From a checkpoint of a small mixture-of-experts model trained on Wikipedia.
Size: width 160, vocabulary 2978, 65.4M parameters.
Experts: 3 picks a token, a softmax router.
Training: a variant of Muon for the experts, 336M tokens, 5124 steps.
Below are experts of layer 2 (counted from 0) of a mixture-of-experts language model. Rows are named router (the router's row for the expert), up (a neuron's input weights, with its number) and show model dimensions 0-159. Each number is 128 + 32 x the weight over its row's rms, rounded and kept within 0 to 255. Numbers have three digits each.
After each expert's rows: "mostly gets" lists some tokens that are sent to it at least half of the time; "comes after" lists some tokens at least twice as common just before its tokens as in all text. This comes from a sample of Wikipedia text that the model never trained on. Tokens count by the router's weight.

# expert 223
router:132126142140088100141162046100132152095125177127159139134103152110119157136132138101190100121098178125133119119200136106102157145123152066187154169096140112101148135138165034106110123143130155148145115120159097133160133141131065138140138108138134106151119186142166209106104055121091148139166055051080120104177059135139060153139056097071105103100150121146111110094125118096161138144116086155154170162073161112099145120151128124119160109089131111130104152145182124161141170088173091
up0:124156115127097162062107090161068118138148151084064177110158147174111090128125120102107119125115072157133112112070066067098135166095075146198126140140131151071195107133158115074164094124126084146081178155135088196104109067115113118077177124097128188171128118098118141147167118147152107149142101111133121111138107096139157108115068131101094092132159096132105063175149140143126109137108113059135122136082160147171116111127109121118110081134105133095154115192112151133132084078206165
mostly gets: " the", " The", "The", "the"
comes after: " of", " in", " to", " on", " at", " for"

# expert 143
router:129127141146080139056117132076099159065180125094151184118093147117122122156169127100152136178081176117123132151119148102048183097147175116100116156139109094075122064163191107136137140104175174144130119121157150137131131108073129090190083100151143125174145128168161180128097118109112076084135079079117116125170121122213142148158091132100104121133108132178113134098189150105196170124111132147094118115088165173111143133124048141135137150071128147161117180154165135159175117128095118
up0:117124141101123113099216078127111149106107121115091168114082155125163119127112106128128088130084134069107148184116102123145099129121118076105154145165128110127144118105123126188148126107165137133184139161165166090189128097097124077139212063069109155151125100166120131130167136084098118127115105125160095077156186150177171131051123129156130196183132101138160105138127121141114130079206110145113116152153069078110119143155129103127143202133119151103166119187042119094152138077146094
mostly gets: "-", "See", " •", "-d", " -"
comes after: "\n", ")\n", ".\n", "==\n", ";\n", "===\n"

# expert 164
router:161142132074062113091137085110109178092152159078132149193134118146137101158190127151153141104159155163112164131133087094138121082117136138108138165133099124062129121142124117164181136114159129175182049118152171113151151164069110087130116144099129159153106106155120140105110117122059131118157132116121219097167075123137087079209127096085103162116136167159154163107141058124121137145068118164182139118101122115089116114136126131106125138145209119152105170104130122148122195158159053
up0:131099159132108124146132105157124195133165156107117198095115144131136122187114149166131146102047106150102130156132068152143103106065060089172187167067159121079095130142174122128174111092113121186164091120162093090115087104165130168181091155080137172127104172116128124145083112123116116114130117081131150132180123159090088118137143095060189158115148113099156106157176080141088109179108155148139075095120087142172134073103073163140090119129139125119110099131162101146102123202152108
mostly gets: " In", " Mar", "In", " May", " August", " January"
comes after: ".", " |", " on", " in", "In", ".\n\n"

# expert 47
router:130143120085061145111121133123102161075203110095163174125092156134133132157132127082142145158089172118118130177145117126108145094133172069097110172143148119073143083145189098119112156119192184161113118124190139153113155111127133074139091065162127129151157199163154172146114131120106081094155104042113135142154116107211123142129085106129099104123088152177109143101196143108192201106131116148133119111108162133147198127119053153132132184117136152151096168159149134171136119125111119
up0:148187091142063124175097132115146098161083130169085086104158150097111129099180142134115086127110139143179103105107101107139117188150105104142134186123167063145072105099165135056137134104149096119088143106149194131071099134148132121172115112180083087154152119143138170135112126115124129097135122111089057149079125138188103154102206107182165137098137167096149134165157108166150169118102127033166144093162139150177121108188134156119129152135166109145079095124130162162114119151100066
mostly gets: "-", "-s", "-d", "-b", "-f", "-l"
comes after: "\n", ")\n", ".\n", ";\n", "==\n", "\"\n"

# expert 163
router:160165057103091152099160105146086078097180151102103173147079143176164174162142093107160104115092146165078140172187139089104175089103163096161167196097163147096138097131151080146154163135154175108166088100169141133154108155090080079152098083133153091162112167163131144134113096099126112089145095099111160112154088094175091097167097087112093091097087112159160150086149132141141153151106097176158159155079161147111168093167084167103185149123152121144112142132157103118149155098166092
up1:159120125143135107130156094152172088110117118092069142143135173125139105080116125180118129136154143160126086139175189095157138172118154097141081114149104116121176082153119155157163119133104130179160082107162118222105160112071127152144137098078129113159195136156122141119139063063150125091128122107099109204136168139075108120194090125179110116109157093175091138073096149080152149117072153109106169085108121166173109136094102203102107177104111124124153131137120144116123170113178050
mostly gets: "í", "46", "28", "8"
comes after: " ", "-", "19", " (", "00", "^{"

# expert 179
router:126148095130146142109155061158054111134185118137097114155056174139148178169160093048136095153163131196121169176124171111104161105095171113162167132090165089090160104100115109142092179105108195115149086097158154122120092142085115092148092107165168172214146166130171158138136117120100075096124132099131142121154061068128103129124081095095122098118140083173143156105180138140155139116129106097127123115105123177111120087146082162099140173108132109174117113147150086141186140112141101
up1:144102117102159168193118126100075132034154055136151148108071115118218158104189126107122093138118142137128133086129184112148137151125141080162151106160137132142161094092106178141065153089094068125145123123134095113081174094144115112155157127079122131111181176156141194140147073188103119126140139132125159062147070120146089109118101146094143095124126084172190120135130171120116117104143183106142120100138135127147143099098155122111112128181143106127155206073110189138106069101127116
mostly gets: "°", "′", " −"
comes after: " |", " /", "|", ";", ",", ":"

# expert 118
router:160168071096096148097148103140082071091169157097117169153077136176169165160146091108142117116096152168088150164185148094105169093112169096164164191094147150088136099143151080136151166131153177109148087088162140133155101150107076089155084087139156090165087172147141151136114090097129120092140101099113167099161098083163095099174087084103080107099082127161159140091145124146143155153093086167169160142086168144118176087179085174099169161119155116142114152119156097121141147100167080
up0:131130111128114114161132135087080173122127167141131120137129131114117163151141099097143125140139120143074129125118110139071160072106113151145167169127166065132184173126129154110085218220091154129038129130160141119088146158146139155129153104064174111131172080114183078175080131150162128105154116141082156124129177137183065130150119101135120116119105169091154107158110162081099104094077123114165126064178129129119100100161153110153173186092208090097122117155083123143112141101105087
mostly gets: "iy", " &", "95"
comes after: "19", " University", "18", "s", "20", " one"

# expert 170
router:162172062096094162108155093134094074102174147090111172156077133176162175162143087103161104115095145162085154160179162097109162091104178095168165196098152156098132093137155080142150162139169179111158091092164146136148096156104081085161095093134166084163112168151130151139120088100121116095145101099110166103158093088163097108170094092103087100098098108165153139095146133142149157157107098165178168144088162142126171092178081169099176161126149121146133152124161100124145162102178091
up0:164118135086112119100176105131135158137141174127166156114123127088118097127114118111139075130084172109136153143130080100137080134127172090128179226106163149165094085175116151154202151147069142144089150134203109137092147134148107111112164081139074091127151102181123119154162159092111103138170152124094142138153134091122116127068109101137156144147075132159116099065055100158105131115131108083193216193117178130067122144123151135126175199128168099124108135143122124119101119109072101
mostly gets: "ech", "85", "43", "86", " Gl", "76"
comes after: "19", ":", " of", ",", " (", "18"

# expert 158
router:154151070104097153102154108140089080097179155102120177158067128181174167163144082104158096110087146162074156163192149093111157093089176093160171193097158147097136101139149087141146154127151173106148086099169141125151110154105076085156092089142149089159109179149137149136129110101135114095136083102117154094160093087181084106171094092110088099102079115164157144094144133148142166155105087173161165145083160147104170078176091167097179162130148118143126143133156102123152148096168097
up0:164235097157101133119137127186164105126187127139167153096083068101128133080148153078109122190101167125078118109169088152137049164100163124099139151111142122162218114141167146085143111116104182133154090129115083198065130094177102086143185106114155144098111126191113150071131151088114117155198140116113099177153087135095076138081128078126094112140077181132147110139116136151130108094151097094115125154136104140121106081121112140122161093121115160152143133132150129099137123161147151
mostly gets: " p", " h", " f", " ch"
comes after: " |", " to", " the", " a", " and", " in"

# expert 15
router:156167068094084159102158086154098080102183153094118167153084131167167172162145096104153095119099144169083150169185161092095161096103166094166163197104158152096127095147154088143151164137164176114166087099174147144156098166105075089148091091128159089159112168159136143134124102106130101101154102089109169102159102091171091113174102096109093104095094099159162141091161135151142159155107100160173165153088166145111177093174083166108182159133151118144125136122155100119156156093172088
up1:125165090099116111062149123137162080139127172110089132105171087167138108164146084111165086107189180179129108123168119111121102117120214145101120097112116146082122107132137157137132099100138156077090083141065096128169189126241127133187143118077115143151116098162153142111105072108107104145076121198088139122154093146116132102158144118072113147187130135078114162125139140131126089098127097154163134145108114192099143105110139120078136054096165146144111139160120146119193171130186126
mostly gets: "5", "3", "1"
comes after: " ", "–", "10", "^{", ".", "00"

# expert 70
router:153166064089095151093155098144090072108174156105117172153083129175165178162141088101160103115099145164073147165184143093089164084112174090161167199104153153096132088139148085126160159129157167111157096094163133128148106148099083080145092083138153086158099168158123150125118102099117119093142090083111161110158093096165085104165096080107092103092081116160151137087155132146145165159104095171161151146077168140121169091170076163095177150119151116138107149122155092117150152099175090
up0:099138071143127126117107140148131122214136131139105100145126156172126118117121145104208137169096115110133101131180146135119064105180109215118179164117062137100170096176126093115089146153175096103117095131103136097115093202102104158105137144123136147122142149063120108142066110175124147106129077109090091139197093137118099182194139166139063116092075179106121142091183119098133119162141113115154097181154108071107149157120084135109126120140092123128122194150106102161153117097085079
mostly gets: "ij", " T", " Ma"
comes after: "a", " |", ".", " Carol", "i", " K"

# expert 181
router:169151076106107155094144097148077082113178162090128169153070139182177170156144093111151105114095145161082142170184150089107173088110164100169171192107162151103139098137152080128142156138155173104154083097164133130151107150104077089156077087131152093161103174146126145129123099096126116089142091101110166102164094087174085106177099086095090098096090120165158135089158122144142155158101078167165157149088172155122169085162080167100177159127160117137119139125159087121142154095172089
up1:127045114119152130097141183129143136110172126132116113109105139134104130106069101084172156213143113154127066101108143147146110122126122102120124078150194099131121115112159169139088123102106184137125135095121140201066146162155155132115138194110141138142108105123216143115115132113151131181153114095080092070053153087148108131150148180169123127112172108140141122101125144100150139099141111063106103124121189120143125156167144218115178122121113083120118112104202095211133141111115069
mostly gets: "ash", "ug", "ti"
comes after: " |", ";", " D", " H", " B", " G"

# expert 159
router:150164060101083158095153093155096072110169158091115169156083137172172169156147092108161111109090144163086144166188150099097170091102176095162174192104151152095138106140160088130158163144162177118158092094173139134149109147112080087153093091132160087166104174146130150130125104101130117097144096095111168100160095090168089105171089085106091102095088115170162147099140133163143163152100094171180157143090165146119166085175082159102177160124153123142111145118165103124145159108181093
up1:123162124102103075082179119111055130152086095165142084106107078120072139142195120122115151124147118142079140162126129156101146145162149054150124200160165091091106120119095168133098121202074138153180065110094085133095150131141155153130193114183143048128126108145131100121112133107128129180155110077159135145151111134151129093149156107131137153133141152121112160179136123130116134123099128132116155137131058088155162083148140136128229051118124084097160120115123094185160156167122074
mostly gets: "08", "ri", "02", "72"
comes after: "20", "19", " S", " A", " N", " T"

# expert 50
router:158166062097086157107158096138090073110168146092114169158077141180168182163152090108149108103099148164087145166187150095106171096106172089167181194109155156104142099148160078134161164144157177116150094090167148121154105155104083087158089094143152090156108175156129149136132100098120122103146103100105169103169096077171095116168097088108102103099090110167159148094152134146146151152103093163173162146097172144117174094185085167097175156130155126145113146125168104125137158106172088
up1:116114130145069105069135089186126099110132132116057153177136195131101115118118102155093171128118111070152170111162181130095103153124119147136151149026104077123174112124094185076150141147154159142161118175124167165114110096081113121181094083154096111180082143124132132103153107118190152173207081138127096064109112144145116099144127142101123082116146137098178150113127155134121137167190129075123095146138145149113164155077151148130121159147106140107151124167181085104123116172090056
mostly gets: "00", "75", "03", "65", "99", "70"
comes after: "19", "20", ".", " ", "18", ","

# expert 254
router:157168065091092142089160087143085071102178155093104164154082147171166168161137086104158102121105148162078145157180154091101170094111170093160168195097151150104136100138158074140160159142169179117159093097166140140154102154099079092154083096146157101165101178155130147135126111102123111099142091082101165088157096093179093109174091095103085111096094104155162139093154126140141162147097099169158158147080166145118165087165086167097170156136152126144120147124157086121145156099182097
up0:094099118118148079098113153145121135117206139131123136159156149111104125151157097127172062112116161072160161060147186146178090115102152155141158157211104127114114061049118146163121153155120133137148112144111169125109106113121151152145111155164130102140150158166183178088157092091080102160141109156131117102115155172056155053110123122099109111124108164097130120093139079158118113133108126139122152146150180106141169125110065120193117160118109105128149153143148020160129054076104150
mostly gets: "41", "57", "81", "84", "05", "31"
comes after: " ", "20", "19", "18", ".", " \""

# expert 36
router:139168045102090160089157089152081092111173157101112168145083133181165174166136095109161100116096129152080154168174143106104161084111180080155181199099151162089134097144156096122151163149151172111166096092168139129143116147094078083137086091137151095159104171150143143134115116104122091087155104099105170104157096079171093111169091088111090105091091109160160135090153123144141160150111093162154142149087173159114169078167087169107173148121167127139119130123164084113134163095175083
up0:128125148092076095124142150062147153178148117155112131138132092186077141089154140140129146072086159188111143092174115052151149087140172074107107167125141125138138175166141144055127132119147139114160143098116157113079130125122087147135147134084126170090146060144176128119155090146070146167183046118131117140105136106143127111180108126147067090151071190132120122134170125098131157149081152078081122171122135109150093149130132151145141185193122072128135155180113122142177188096081107
mostly gets: " y", "-y", " se", " j"
comes after: " |", " New", "bum", " new", " original", " group"